python train.py --n_layer=14 --d_model=256 --n_experts=64 --experts_per_token=6 --d_expert=32 --d_shared_expert=64 --activation="swiglu" --moe_layers=[0, 1, 2, 3, 4, 5, 6, 7, 8, 9, 10, 11, 12, 13] --n_empty_slots=32 --router_score="softmax" --normalize_top_k=true --routed_scale=1.0 --balance_loss=0.000793 --balance_bias=true --init_std_router=0.0131 --lr_router=0.000665 --vocab_size=9706 --norm="rmsnorm" --norm_eps=1e-05 --tie_embeddings=false --optimizer="adamw" --lr=0.00145 --beta1=0.95 --beta2=0.99 --batch_tokens=[32768, 65536, 131072] --seq_len=512 --train_tokens=297200000 --steps=4091 --dataset="wikipedia_en"
Below are experts of layer 9 (counted from 0) of a mixture-of-experts language model. Rows are named gate (a neuron's input weights, with its number), up (a neuron's input weights, with its number), down (a neuron's output weights, with its number) and show model dimensions 0-255. Each number is 500 + 25 x the weight over its row's rms, rounded and kept within 0 to 999. Numbers have three digits each.
Before each expert's rows: a language model's description of what the expert responds to; "comes before" lists some tokens at least twice as common just after its tokens as in all text. This comes from a sample of Wikipedia text that the model never trained on. Tokens count by the router's weight.

# expert 9
It responds to: Number-adjacent punctuation
comes before: "1", "2", "10", "3", "0", "14"
gate0:474469480483572456485481558484496496501481472454518509485509498529524498502519534437505478453492494515510491521479487487452478503476499498510498496475512485500509442523548493463495479495476502512500515515532481446488501502477471478461503525495521523508500510490534500464519463522492510519471476476497522491453481480492544570487477520515526485498508502535514580493483507423499490481482495548477538499480502473479523531515491504490519492508503503510512541514532491515484477492534483494565488472500489503502491510513505487519520476518450508494486497517573502484495475522543485529499490452492484525504445498482543495517546484472497507539505538487501506498513507519520498495507471510497524512442546481539475517497464508535500496469498473526510505526475552514475508512547497
up0:431491513528437467497524459515534514525537556468482489517522528535463490448511507523485484492465531545521493518484504471487452563533457496494512491473512508517540547491460473543534530534536510475542491566496525490497467514512496511513515478485510484497497516516493457510485510504516492495489554524460494511507524493467520462495494508484511519467500507455511479459484526490525490481509460480537506498526511510491488533452466492504491507455506503478509501520545436507501507537504493498485539513494473470503473508494494514497506484499517527497504475516504478533441499501564496512487468489447497479540492493475454515502502524493504495478489548469502492535500495504508496483511461493490488445545520505485539496500528506479536493491548492520470509501479530508511493481483498
down0:486510480493492542532476473463533497519515501505480471506533490530526499512526479499498454472502545527497479532511448500501498541484472531471487504503570500502500491470496499483552503505481503479498519491462500470463497529548442504484481531498477484514489489555550492524488497551463511506504487492513553527443499480472497538516521496501459470556486517522472520473495538492491511495480509463517572498470521463503522512498474503486487506538483542485472493477504514486515517492489512457489477494508509549486502527491519504537496493517482487538493519511516488491499509594523560517510481502504467524500484448505501538466488540452526496500473492508492482533483502470488497482497442508506466522469531472507483491483495512534498493491500476511504445482517539533506506476491525
gate1:484531517493492512502492556521491496519473520489515491506516483474480521508510513563516503502506570506499473506519547504455474528459468500525541431533455508528541540525470529469516469545536445495481513469503520502492483497489538484470483483472460454494511492537473503514497509477468525512516488549468484514495532477509505524519528525524537500483496476496489477494512483536500500474499453496506486498499497487457547537478514514505473498493505482495485511468530451516495468533515485497503477526555480487521493524526500504454487515541511472462504526484497453518509497484517480507493461501513513509476538487478440508517466509485532485482492522443524470552443502505506525487543426512495510471503505521510491463541504461490487515508515475488483522514531515520499511500502495
up1:489539506497524476507530514492516539477500493491491474495479502545504523488490504472492460497498520510515462508526526550520472503486489485454489486507502486502542522534553505501458495518478469502485487492498475454520484486488498528499484498509472546509484494533469527511507434485471537500549477470498534520507503506527563563528548501528507501493525511485467462521495473533515517465494467502494486481492467525524490502491488471523507489503485484558486437484490426481504501520494473485523455511517525498449490504495503506518501491504492457503480478490495481499541519490473513550536504541461493548509569478504497496495515511473501505455510536501554495508444507530489503522488433489482481536521547449507526513501489501489478471473510490543489530503511510478500509483469524
down1:509475446458473509483497478479514493506516446469509515486488474515536502488498543526505467499550528469482488537514503468473460507482510470490491428510477491488498506478515538496461521483486495542499519482500536506492472462498517495505491538490455561520494472480508490450508493516514483474547542506529498496470493502551521478476496497543469456563483519491509504495509492463522531497478516520514513451505479538508493413473575467462529525460511503510528506503477510473511527512487466465469488504483514496511525485514465490544492513487489493505533479499498449510520485544495511492520472513504505527487500483528490490524510488551535473519532493436527520510499491497501514538472523474480510468514478483489530493466502479494520543533504516533491511507527504504494504540486528
gate2:487512488522519517506511478495504510487506513491510519511456522420529525423503511564496457502470494537495496477561567473473471496487520522497499498454509492502554529505471512480475501508498506508601488482469476504484510516503480458511529528502541524533491505510523491495512547440474518519530497488490456492512476496491505514468490487521513457500487507446500483510459530506547488511505470454511533534502510521472489523527502460526528485493562467536479472511484512484492509490491487470470511490438528506515475516482493495518518497488520557474467491469524505497503491507502452492508484490484537536513495499512492517515508506520524509511532461484519482473492506466476467524506525475526499477501498540519436525510519509485525485490482513483497482520516510514480518472485508
up2:523528457489474514479515484470468505487537527532494553458522503468525498511484469477516523522502491508482544497520480511538489476552532489538484524545506484483498508523553523533507511492484505530473443480527445473492517487482450484537475498538479502521500522530497483501462517506503520493522537510511502498492463498460504496464522464523480497480508518512481546504460482493491482502487484496438468515484504521445530549482519482484500456478491512486506507496481502511516534429475516490551473512502498487516497494494473504502504530528504513514465477477504529504530501463506494527464486508513502507484509507493504485506520494571451551529494455501500505464475511485445475539509527491507514552505539482516519512461494496526482499487428479515509492501515482518572509467510511
down2:518516517478508486501523507495527506478526556475474509516474529486552485463507512515480454523505497517505508506504526471485551495508530559498494485470483457489502553515507474514511498498479495503522542550519551484500525533481511466513527501512489556537497507494508556513502506516511572509483486470524460469511505486512476488489473487528451508519520500508482502486497533488505452491520460470508470495473518500530489478532508505516513493448497483502524493502483527507506489516484473508458524529487480515489519501495484540525520507536509497486510447457509507479524512487444436461503518484503500517490493483537512491496523519529539557537532447481509501442495463522501492507499549546526530522522461534499504538497495518530574528491508515507487507527556490495522511490520507
gate3:519524509512483546481536481502474513496533518531525522493509465491524516519441525556503483505501518475514518455480502486507491486472517500530572515508490508509539526469471537478501466539526479487527540446501551510482457533482512520498490507509484523475486498518483511498502474496495519511493546545479509504489537504461480523517531491527480536487470490502491486498513507499530437520494490474527551477482512553473533496487496503528539503511499452489497487496499526513498509487509502478486515536493494469481485521510544515503499535536485531495529485497498474534536496494499510486487490481483516462472495475491490536462481495420506483509461527488479449521439469496475549482489498506509500489518468517473506490550540489522446504461500536492469479463511491524443467468468482
up3:502481488441529533493519477471527508468493476504524498484490489498465551516513523504519479532509547461519508472448465499485431506475537497503511508518447457502516467504490500514536473523447479498553491502514517541509467517500518500490590494521502510497514475532498505515522512478495519518516506511485496525512514523485478513489496507515516529471528483499501479533530515507540425520488490549498520482487548534500527480537521517485523512475502505470477501473473555517480469460499499486469483518504506475489511528503491524518512495548481473462523465501499461511483506486509489476507532461497523481505500503513485501442509517432457506508461541529494459488496507484508491512498524484530466492520480544459500536560524527541495511455488478471496477497488500519497465484505493
down3:523528497505468516470561459523494501551491490478549509501536538517524489511485496528528483469535500497528500479486524520487484492526465487501475505532505533509516506516533515521520510532558543499475491540485476506462462526468463507486496456527558509471456516497509483477478499499506503510506544455496519436477515525462484531508532525512396510507474521508508507406513466522497519505468504516499533489474519479488515492497479507488497479518455455526494505491514475511520500524507511513497516511517475494484531482467497484511485492468466495517522471534480478491515490524514515489495470514483522437496486491457519542508514514504513514524505464514512467469528501484475501492488493508494543497498466515477533542482520494511495487514475497478514495462434460506472528524500468
gate4:492502515546487518507504538517546520552429448548493484500507504515502510512530525511545505559470546514491516492527476463505499504454494463484501489522493484483479439493537526513495462479491498491507528491497505489540453468526524500503498445506475489567480509489500519509494496467507493498453495484523500495518500492498501532444482516499499533561528536461490516467520509460479504486493495523465491527497462483522512529508475504486493489519499496519486538483468511508455488521470498512489503501454510524510509506488504519516491491512523522476464535467535513496492491515532502488515492534477513498487485493533517501497523494500503468463522495512467471519487485506477475507499528460471496537493511522537463573490524440527409507493504473542494512456511502555494483489479511
up4:491478515518518522518465519430543497507467499517465517480510529478466487523516538522509488533472559527512514480532479457497486509456470476510539459537522496511483465490521550533486528477505499491519494480505522503532472472496469517478497462489499464524454511543521481484479513507476521488520527461508541533520476497476494560453442516540530522521548533482527505478479520454484468494465526501487502522552457486511524506533475561467509457482473498480529525495523504535466495536451507501502477504479509510506499487513524497531486458491491503485475519505552496505500508520500476505481510519447494500462499503498500501485490488501466506498499485516495477473508477498447503486494541506507491539524547463526478529501533455530470479486493514526507506467495468524499499526510525
down4:488501492462501511490494496508518521498495528515506477526503578489540478499518499495506484508476467493493492481516485464485512522518519492494536497519524479497493490528466529533510487462510510474504490513490527464511505493515489543474540495479463470528509491474537478546524493488522513521459488481495551481511507501466506453499505484489491534533520449519502520492511432513529517522519521485439521519497446490481499503483486513547484470442486514494521494515446441460547496531526546532518496497478488512527482478479516535509528483473506488477476505476469505484514513502460522455495472483500515500490490501511479451498510526502469482498483544507474493476489553498511487528534507550473538512549492475531521508510477444487447468452472487509445553489483471503512517501539523
gate5:512530497523598543560489475467438511472509486488511513495469502500430513539525479492502517495475465506511524485465489496508494499522497531497551507507496469522522501527479500529483498483530509504475505501508491514491486467492514482537482529507520505514496540474545528487519493495559482518519487484497454518502507491478462494473499512490504479495479510491508463521521506499467507489532501554481481475514499503511499518497478481505482517440521510521510505507450537488509487455517496489526542480472497531514476491498498473533526498508517476456431499505485559506482520496501502493493510536490485521497523545486535467523492542554461499508499523507500509489501486485458441499456529464511468519547494482498482503527449543475488494484500508510474470550479446449519536500509487
up5:499440492470487488511509508497504469507451486494457528496514492498530507518502489450507486532477506502508485540511480510491498488505507538452472513488529513486476494490536518478516495510484487498516477522537472515483507515516492521459543523457453493472504504543497512486513480522452508503453514531511518486472514496530487489538481503476508502479528481455531548495514499499516501508487506475575518515505481473520509526514470541494527476528475522472480497476529498484470517524529499505476437497512546444479525499520517525455525457547488445524506487511531488537526520541520507512537537472452543505525477499497470493483496506490491491505505541519484525502509505509532517452574434470500514489494478475524479451500535549492529486507495516490498524439502472475502476475510500
down5:457521456475477500489509500493535503518493464526494531485503519501514560531522466476491507506482506496500476531509507485498527488488512492511502551507510494498479498543509483497514509520479472540504458542535499537485498489593531510480503489503474510509559506551467424508562515531507515526509501468498486517499496459510461479495487513482527494477512504513470520492515504495488521472564507552510533506476497467496516494499478529518505481509477510464457497486489510479500526477496473513482460497518511508494516541511494499485491497532502485524541489533463471480508536497494495489504531483500505489504511512468457480486513484484474455472514518531482519553510482528494491479515466464487532544486494475556493458477514511455466460486502504505481502474575514442521429492499496
gate6:528511530508468528502532529510486462485481508466497509560490495481482520490494534517514500532524509538512456521502491456468518495451494525510534511517500538499485526490505532442501496537519479498471484517496502476461505492486534522490504491484472490474483489510446499505497499486469526452516524512525528500504522489482502482500483547516534454476523482525490510481515468538528496507505457472521526490516474491461493499501559498491527493506505553536477530490504416529517505456492496481495502489527481544483488549536486485472520507500502481548437484505485455529476516489520470456480513492527521489483516507469509519529463548504518475479519535424499500562500510504528478492519457515487488494492460495488503509534512495457507515492515506518512508504510485519531440483515451
up6:490523502471486460505454500525540483517471501520463495487486486509493510477494473502463504525504553490502485514483513484538510514544505460482484470491464488485505519517493472518485457471501529503514514522527493504502484455516460489495503482488534475551531509494490517531503508492519503547465503460496467523479488502497503498504500489460546537566515524485482463494507541444528538461493490536478508492506502519507515493502468485491485497492501468477551496482489514459479491537466451485503516530497480487537523484495509523555478511520526501457512543489526538480487484471467547518488502542479465521523490527493507493486554441507481482493508474546506514480476475485475504496512485472522546471493470546520445526491489514521503520528502513471482569486536499458507557545494529
down6:504481492468525471556487509514490560519416493467513523474523503462473514528505529501472499489525469495479530476512534509507505491472466436518463490503535504477524467545472512506525533478442486539458473479472490498500461461494521486482508498464524542519542510505507498565494551478477475490499478510497504546475511505519538494489496506513532461557488506496499538517479519506467507479525511466486500468499491537473478499481494496560472519471518476478484460475469504481501476533482489450503507526477495503461479539489499500518480454457484493522542485486481520517500510516453516536503471544466517524534553496470523499496548496479479482468479521548510514463496474530494513515517484477518501489497525500492481485476510511509456515497517522510527503492484511518512500491490486
gate7:529480492460495514512483437496494534528502489504492469505514487527511497489454509510535554512517468525519491498474444495497499486494503477564494511493548507488508477506501465513488493490510502495498513503543473521474468509534455498500509511526496491519501503478511469473486519513489485500434504506445504452517472484515486452497511492490491476525503508502519483526524534481500494510476435472498503486544509528510461507530490539523515468469524490482463479466487516510528487491460536493477505493479512505544522486499501507534457520458571493507487488514521454515456487526531521516501460503463520514512541498541489500558530505526516491506483514476441486503528538507528513499500517490484573536492506491535504482502533482526485472533506552529490514468441462523515503486445511
up7:468505539492508481477534568508511485439478487486499502496466511465452488471496508491494465498473538536458466512480551490476466500523521557494469481507517533499496534511519522481490471477499514518521470482502535508472521566507566472465542471490526490515495522517496515499529475529473510491508496524496467528523525540501483528484494505483503524485524511517504522497553490517516510511533493515490503494482516471473470478459512470472551519514519510529530482467505487489474508498531480468503507523496508486472522498512494504437521516476483509455502516455487539465513493455474482502476531526539471480495519502505519510492471498484515473493506465494565483515493506501494481551546530494496457473525444491466441529539489499469499532491497504469509495540532534494464516505504488
down7:469473541503539480513537529463539525460497483519516502508487501500540509438525527486471477496489510505509507509546516437442527489502484479523492491486464503487458501519502487464525489474502512543530507532512469528532554486487485478493530483488501464510531531531512503502493477520530503469501513481534462560500497478486502514485500529519482545512518486492493503513502506495517510529504484575455495527468491466510514498476514509508505539539502523490503514511514470500497495516463491502476526534530517474505486474550560455485526520493480519477483517486501544489526531490491476489470518485503469521536500498493481523505493498478506495539516505498492424478480511507485496570490524519492538482493503510466473466481564480500441497453542530529506512484505486456510518527525534
gate8:494474552483498498521515497516543499536501517491483481495530492459481503446532502503509505519482527527484505481477514509484487493516494487522448510494564513467471483439467512496499508512527467476487501520500494479512485534507553501523501483525469492486524548493509531539505494515487493517505516543509474505491472508500491461492456485521517480551537472473471533514515504529518495459472499456455510534523476503451538519492497483536483525546528476481484497525475446543548498488488494436474475490497502475474480526488476506452515469548541552501499486502506467518498503515521532548489488556496515496516484508525504505514459512489499521493498535516453470537468506479488475513516431503488503481505496557507501506476495490518567468501519511460488479503496505504495485532481465
up8:515482536483515530539512523509548518537479485519487468513508455468484515467539517543525502519505517477527476484481521525504484494511506524460464489443538503475510511481491554524507491482510472476519504510541500493492488509522499508515482458518457512498502541527506540525473512488467497501508502489495507496504520513500533456505438489517464495537511482492497513499491486507500525473484507450447503502530466489508542540512482486515487502530517489518499502471521478531556504541484526459475496460494530483475494514486488492445488458481519504519438509489504474491488481505522521573477483549499490510527447505548478478508462547506503494530505518494472441528516519486469507526519445508492488486498498566483489483521499452513570456513510515499499482488484513514491493491466471
down8:527534508524502508512559496505480479486511490524546483462506524482464476492506517534539525495481481485503498488486491501503487518488535496481518498515511508532501509489479536498517478484517541566533495486502474483523529511464535498474493476493541518455469493511488505470469495545481484476494491489480486526514515523507464478523499477550465506514462489508521532514503491520497523531523483545469467512471488505501517512529497523487491551525476472502509502547485480545499480528471499517493508508499524462504461518454503522441519516500471480500467521527540437503520502559529502544480456541514538485476517500543531544557463556491507488547505491461502473488498486470514509485533465549451514536519487503505485508490490485508506525505536485459510529480468502571482498481499491
gate9:493550518462510476449483471550540487520495535514530487510521472480573501500504503506495484517514499504562542488492526524480532503477475493471478455481501478506486540467508519476492507511482517463526508493513467469512486480525474506452476520502502461500495450462529503470489481506532496496504489498496505483498491497505496490546504475493491466526482514517486447532499517496526516502470490485500524492534500504519425512528506484493448528494531495514483497511496512539504459455492486481538495515505505493491491491539508491524476496519534513589548527503460498526453479477517543464498466519484481461478460513469512511485507479482529495487534490543455515478537538509501556438498513501491473507456506495486503501520484508508548485542538523491494490513505543497490528477512517
up9:502447465482529482517515560516516517498519494480470451520528474500566492458498539499491521521524497479499504523494500497533536497471508534493496474518507534499486471459528468486533479452493482475490537514502520520518486511488492502478471493492523481479475481449495516499505500541467542497545484479515476490494549534511524470477480496499502507536478492562520501462536470471475474515494433503503544538499495517486490512513494495512494476523471517508532475492477411502497500488519505490492479496541498510489511520483464495514525495484565528495486507483495526475485482509473511503499517459477500479502495493545557523524493501496538489489497492475458506493528480527505419513529483493479546514475481503546546512495484462493468491525550507524523500525460491537484483502533478
down9:490467520493524464474511560518478502523543539482480527495500528482471458511513508507467503544469482473466485502485515500521504514490519559527509521514505506483524479527542506533477516491527484503532482520511499495512503501482542506521498517480534566490478523487487500493506465488487534551525520519526455542486509509494493492489455490491597547494495482475513540498526491550469488481537514513522480512484476536487512491505456512447517445511446511504496473530459499471490525528539492536492491517478516461506516529482455487467515526477482502486529461461499488504530474478489486517511536496488464481521507499482523470530512509489522496487522505465508536481498472508494522543516490475535493490506477511515495537532478541459553547494524487469497486489505534496503509446504486
gate10:495449505510476552526513541531504456511472507525491482559527475490482501505486507500474528528513487518502508511527476498480529470530446499441483479492522503504491526505451473528543514461498529466495493479508444500490509539489470480490498466472497507500479484504497529471519520515482482484514534457515517476494501495460538491498502498469491480549477512510449535501505520559525471511480454488493484505461482495502475585518530510519484491491491489493516520518479452495512529513517486523512474454521473527490475523503526508506567489538473467507513523524484500491446480495560488469505497517500491547497520493493516518525528488470482487540531521515451471497499486496543504553488464499531532492477492519520492500497517495481540501472511549495461476475536493485470478513492529
up10:473471498488504498525484510558473487508504491473469496491442479475461490487498544479464510517508505501474500511525443514457542510514448514523509512492483472488490520531464475510509498511491511495529517491513507529483542481512492470512513475523488499496507515509526535518491502516501507518524504492502452501490498498477509521491470489447507519516509524489508499495472520555508508505485489449503514484490556481527442565542519474503486527481471489498501513534505478502485491508445536460530491503482513541490498526514461483506523446545528497499511501496477516483473483484535528454502528466522498531493494533492450527468547514498531491511540508477489503467457543501573497476486492498527480500474530502465547466492525527460573534469547503455507486481494520495498487495534465
down10:453445487464503472501524499497501495477523502515515492473503528496494490465501489467506491492508541528479503465512462517502493485501430515487510501549522490522484503524461564487499493516505566497502541521547533487526480505493480507507523444511521488507542532497468530519519513495522515504520495497486492490520498535493547518476506516516434495526540495488553513563508528462499511471482496471521546477488516502495497504516498519482475455560530502554511467491499531502529533470470457470522475523517485514545482513463512522506498490514509484478477530500499474470445453517519514520471498513539524547527484492527466482505495525500534536516499486477499492496497521474493478493495488512465540503514537501476500533537520439471537466489515467479524490494460501498514546495509498
gate11:492460503492479464532522495520494469471474534502507500548475502479530481440486488497483487531533523539479499489509474497476487533505431456521525510506524515503516530515484494480497516528562509446538484461505530507520472522529505511498458482534538502493506492512527445504482494532506487462486483530498513498491497496546542469503514490498535500479485467481487477539487485516489526540487490460544484511531497519530475513494496527536503531507453505501493535527463516485531524529486546499521520514482531468479510539496507484466514470495491488503555514492512543499514491436495518473501514502440509466521484504518525488485499514510514512495455493560525514554469506456490495469500542489489448501507502457478478486514488454461464478475513480515491505488500495550508536482487474
up11:495508539479492486483517526540487554521552496528505499449520503477502505548467480534518531535476492493478511495535541520487533459519531528522459497500484508517489458484480480512483501475472497543483526472459453480479497524496465483501496488461463493519483473500480515498528515460471486530491512520465478513499483550478508496502518489513498495526482509522519504445520467479528502502488475497486503493472491512504530496468476485525544499540514456492542509488522454502453483475514485463478491488527529494499498475483498476467551543516542515491496513488475464501489508534471499465536465497555481504475541500516506496486476505536551497514533450421485522463503512495499520553533463501502542503519480494533527501474487552544515532500509537492478479500484528519499481474500497
down11:478504516465529498488533499459572504458485482510491507534479502501494507490508503507516527496484488483490471551482498487507541543505520532487479509472512490485483510490493494500485473483486446528516492518519480480524521467498530474451550530486501520563541518487452480501559528478469510522459462500509464526462506476513481493484509519508505556508541490482489516443567513532496490465558474491453493518503498483507518485486549495497534510511509497493503481478490479486487539523543481536468465510515530508517536475504506512470493517541499510468500501467493478511490515496497453500493493517493505468526506530507521514533496514498497479451544522480521497499455504552514472510539477478522533513513422521488502522492481509470485526466525519471471493501531495438511488531503477
gate12:497521509475501486529485489528541499473508540500482482532499527517466505469497520474461497564477470484496524506515468524496540499477436521468503473473516507477491539506464485512522505479533493496496542470517494511513489502496467536477531444504501518501509483525513558516495504481519501497506481523473532513486521488467502490502511457453506465526494486480501485515486505513468533522505464447490479510507490451459493509551508462492510488539480466516420478521481429498486474506503534483511512518492518480520475513467502483522539488500506489506534502515475533452459484517483519477486489497499496545498515513535540514499530536522529518523529435506473518501511558502471475510518456526544503515535487496499487516540504538532542508488518494479508470455518467502475499491498556
up12:468510489544481480492514483471536479504463492515498474467539552527492517460511515470462475528493486488511484505500463524433500499559476500504481532543529503428478513507487491494499494498542489457526508515498511534513543548489506507515489505523528481515498510502474514494462473521504512502499498452506470536494497490498498536529510538508506508516517514443494520460526482483491455497492475490496524501492488482491536538548538476518507532530480516513563466490486521527491501516494476495523461563535505494533513481459505493481529501483447500494462515506491516525531505462474518531462488535503508484485499498493496522539452501493513477504490459482492455541482471524483518565526505495453535490517481466496500471497509516523470471489486525530468468479457545486513534497493483
down12:457526474532473519530522480472510472509445496496523478494527545483513508482519476466462498523471530495520522496527512504527568518523528504525495511471522500471455485569497521475557497496540443512508535479538440540513563471505493504513502479479506503491494507529461519539477492529512500488497505489512446485503516473504489488469530495475524506476493517501477533492539495513504511491495483496501502487481500449477468518530540490489518548537485501492481493506504490511446502465505512503537524500504546474495501487484536539478507486521458500455482531517538490508486518572475504481477491514517490503525505523505492456535504510493532489547525500529474510521498505519507505510519469490506530555485487458515547509465506528489549480493496517459451518470491491511483461483520519
gate13:522529490449481527456512501521513515500494527478497541494553543495452490552544506526525490482516496473504498511471488505523496509482493502523504486532462508496508545522478537516511479524473488503491488497520522509461496524487491507462456513436480499469501486486455509490503529503479495510526473529506492496501519514512525522428470516513512490493458479503499495487536496491568468485506528505532508487490500515479481492467517532479494487480516489492497506502535509493510526521472468510470490533494480518490506542572531505530486528508473511498550469501499499535478535529485486485507476499505493469458539501481424496474477485455501491511501506480545495551470492464495586534482523524530438531465506499472484529522490533495501493528511493489504474496477471510461498438510501
up13:498517505584523487479506502489418489518508486490475518468527494482512501535504466475483521503529517479498483495469478506499548512464440489525519513540469483523484517504492500463501466492501503458443493480482542515500520558509528498512465468465500533476520519504483487509513484487501523519525471504484518495528520489520500536503468449517540522510489504530487520537507470494496506485504462501540481504499460467478563511466487511507497508523518485496500476499486507496512471521500451483483518528474464518506508549501469539487459524545534537506538491507457519512501567535536471499502487499445481526518533520456513497495438535500530475500482507434505521511526495496491520506514473505521480470480520485516518473528550507447489498516467501497514484511482477520484507497515479
down13:484471539468526506460543519447476490525466522412507508469479533479499505504494482451455460475517452491498483543485515482493501516530465496497478500475494492511490461517510483517508527477521478531450492525523488523518508520470536489494499504487494487493507528516495500547507493484524484494473509467556515460488495528486515467509465526486495493520505544530510510503510490508473492498515496502522538547523461439489494492511463500478528523507461542494493486491444503504491520487510485499463537538493426471507532526484503478493511517498458484491535488524481578517471501525510494498461522544472519468482514506493501489537520527571516520510477485502464517520496518492542509535493482467487516461489478501462488502504496488511499478492500507474515471491486499551545476535524516
gate14:468513482485459472509519522487521519489516530499499489496484519513490513509492537479412469539461473482493526511495471484456517515455486529509479530506535518458510555534449502538521489488566476484510534504483502504489538514495517489496542467524496489468518532550464558513532533476490481496500493516482518492462511480495497538547499517495492495521489518495498487497550524506498448485494445476518511467506488491459455529516486500508537486483487466468492464512471434508481482502528478515520480544496533526505475528504540482461480485531500493492530484522495499487485503474479500483509530546512475531474497468522465480550553476511500471470541480517475476521454501481508493515519451520502517504517471497524497512502522526518518527478510515493462486474514536503513491501504535
up14:516503496490536521452481490456457482527473469487486538519437495486510491486547476492527496479514489486502477519479520483513514500547491469524509501487468444518495475502549498480485518518434487524490438541495503471488491506490526490511509590481481537564544490506510490502508472514511486529500511457514462530508494519523467523449520501528474497463475461490495499528461496516524504498518541532459537521466521501494515488508505509476501499483547531515504533488498539470483520456492463506488513504503471529530506483519470520537489519508511499481483526490491490480514534475536485492505489469488557472558515529466491474491467510474481502494534502523521551486509490512502504465506497483530496492460514489463514496492463483518495513496521453533508515544547492460522483521500499
down14:526509496499513512484485522499492504527495477493499543495487488504484487482512474554519547541509482470508518543491540449519463521511488527518542497495494444494566522520518459508512512494471495521540490555474525516506468509501531507523558532515472490509550483489513472474518476507513524531477499524465523531493497483520472531513457542502524516471515499502507505515533524537475494507538581510515533511514504520493523468472461553516522494429503527484486528474508518472459513474463465531461476479468472489505545518546508483493470513530515569528499485453481529522506529486516506487503486509516487465462520504453477511500503476499491491458524529474505490502508510489478488458510521476537499491487514506491518471511461480474494506468505483496494518515537503457522484513511491
gate15:490437506493525489517477531498493517439488521481516498501430500499525523539558501486496475534487487527506488532475506494471491501491526515448474502538513452501501510507516513500490544478469478517500474500524552508451512520486521438481554476511508535490483517550466504536468495525460472495485491491495523485505495562499496503512465487525474481492543485468498507536524485506496525501534516509547471491491500475511464429495486466536489493496495518505441510512471529487483559523512466519533490499510539487496489532480500503464501486502521453493438499474490516530504484471448524531530511537484481545486485493515475502523529508535486487509508447521522462495500482527501453517515517475501500515496511500490512487517470507502538504528548496465487514505527499512515493464526509
up15:531448486534475475494482475517469509479551557503533499511465497512515499521450475532455509519483485523492503464477499473501522491504491523508470513488501502502514489451476498502489538466500486501515508498466526488483573547481492486494498455531517506488465528543471475525506467507478507514508486498495531508506459523495501489502501466531508497523462484461481508478491510502464505490493489510515488447547517510464504455489514468570501504467484475504508531513500530506521543557494518512491478517469513516501535533461554464490491561483555457511520510477494493538518425512469534505489513570487489516489497467488478527551506486528495505487508462448507477485494478482508502542498510511511485490489479512501508507512519515516496503561541500488500527500495474524499522482456489
down15:499487525525476493498504517546491480474527513493501513511476505493511490426455492506473512455525522519482544476526505474488477477478505548492492466489499541521463458478504483518511508476486491452490485486511527480506523507406497496479501513493507504514540511493495484501530481501489490460509485527493487490525498552468522508527473535551506480519480520537546544511475490478525489533463428490469496511502560492498472533489547520522518514492529475530548525500500502523488495486489502469507534430487481490491499508494479484530469506463476502493453530487477538510461421485503476502473478485515529517547508495513498538510507506509478536499498534456509503426482515528499497519547514490490490482485509492478488533488475491509519466527500524506518506498489505515528544524491506
gate16:531494469513475524519503495526521454457565491479520519525486483513534456456530515534478506531506537548486491482488519498523508512488493537534514474461477535499552493481516464530503527478480520531489511478486447524529499442515516490541496483503499492484498458495476510519505498493451507497474514563533540518501463519520509505506487496498546513542523481516496473521478522493513528502488503489482505534499517466468488493482491494497538495476515488485470517482504526465509528468517508481471547514469482466496476504483506511530479508426517453446476548484501510531483510486490520485475498445489491532498490496481482479521556489487516523529546475424471496484506506525494509529526467521495506486523487527492467477539497461448487501509525519500554492476492509491468485517508515
up16:524549470464471498497460511486508506503508506468486520497501484524503441535498510487465492504487536539484499493508501462495523500456534530499535519528441493500564485461528488504517539514505510521494492468479494497561492499496484503511488484461528523478490487490511528475453487514478483486507506534516526508483487492477514528465551496504501468528501471520508467526522516457508536536495500497486484449490524509510517517483512498503488481541508493541472486495481539468509537519502576472504510524489524445490458499498525477517449506491518509497454483475540507482498505494482531511502547469510500501535497453482521535474510528533505540517471500498473518528502472456499464479487533500502523533515570505537524497482500501438471494520486434520519469462476471493517509473482510
down16:543506499520494514515515488496505518492469510535523527523482501518515476482503476498488523522511522488500509490510480530512481493495540532483538457485479517529555495477496493523502509492508560486525471520497526514477488514521505477510469490523503496474495525522488513517515518513465444501468493521460566488476509522459450482505486485487584519520502496536486422530504493467446537507486484524500479520484531513494522545522488515469513483479505503513482533504477513426536508529487502493458506504509504486507535500489490504547531507515506454487494504520500509514480479465512521481519509497496506521537495482478504505460560522480502499519521495505474572502503507458500488535541522493500532452499463484514477508523481548429527505544478483525472545481485501541500562495505507
gate17:483498506529481524439530474519538486560508454475505512570486557474515507436495490533483524515494484532449501481493514518496532512530480498479525499493523520456486458480526469504500519497482506491530483505495478491498522493503525538505499491521497504477515524487505435461495467489513526538514529490514479506475496515495506510469497490482471493528457457462507495500487510487474529533506487471445502524509469511504483497507544481507485486504546526497539495496531511491419503494464475511504497495488461485485533491504504479481506553508542497516535491494533494482526490513511537505483504461447472515489484505486490491489570529555509489500542505489523480497515443497474551513548509508525562501513541494507525475500526458487482464493463494502516506473509525494471519474500481
up17:542478503463496510505490537504454509450487554518483498451491466557475499550477522494542484530503514439536505507521523492490500494484476559481493490498449516520518515515515516484511488495486491499460490497510495504472495471503515498469493504482471451519512459507490539507540508479496482518472486544513503499513502476505473461548509502501517455511541527534494524472535477518546492516519475502527527495519529484528497473499478518525508509536431503507431509479467486499537499490517536460476496514512529526512472548499485498503512507525511459491474540542463500506496510512541521473489510495539535530516511514522500514503465478475495498464478494493475543478497532467512531476488461493523483451517475572487449497463503515476484542477501474485481498469530491522509487481490500
down17:474483504494527445522508564489492488473487486473482493495493489485515512514461503508491502513481541485504465510453491494458521526491502533495497537475483478475504507503531478469500470499489495476525490531464483484529510493492525445472515542499513474532475493461487497485536528501454548531511463418530467525484486446482519553453516482544468509485500480512474516462566480504513487482564470515496502489529472512477478494536531452462547540541511525510504482494482531524486532513531487467491463499520477499513511476508495488494513505496525485481561485459497505476475480473514491450488508506512458501475499537507500517510466505519491501463477496489522565494485491526507459497520509483515490515540497509480521536533488475516512478492505498457474507513521488490504534468471472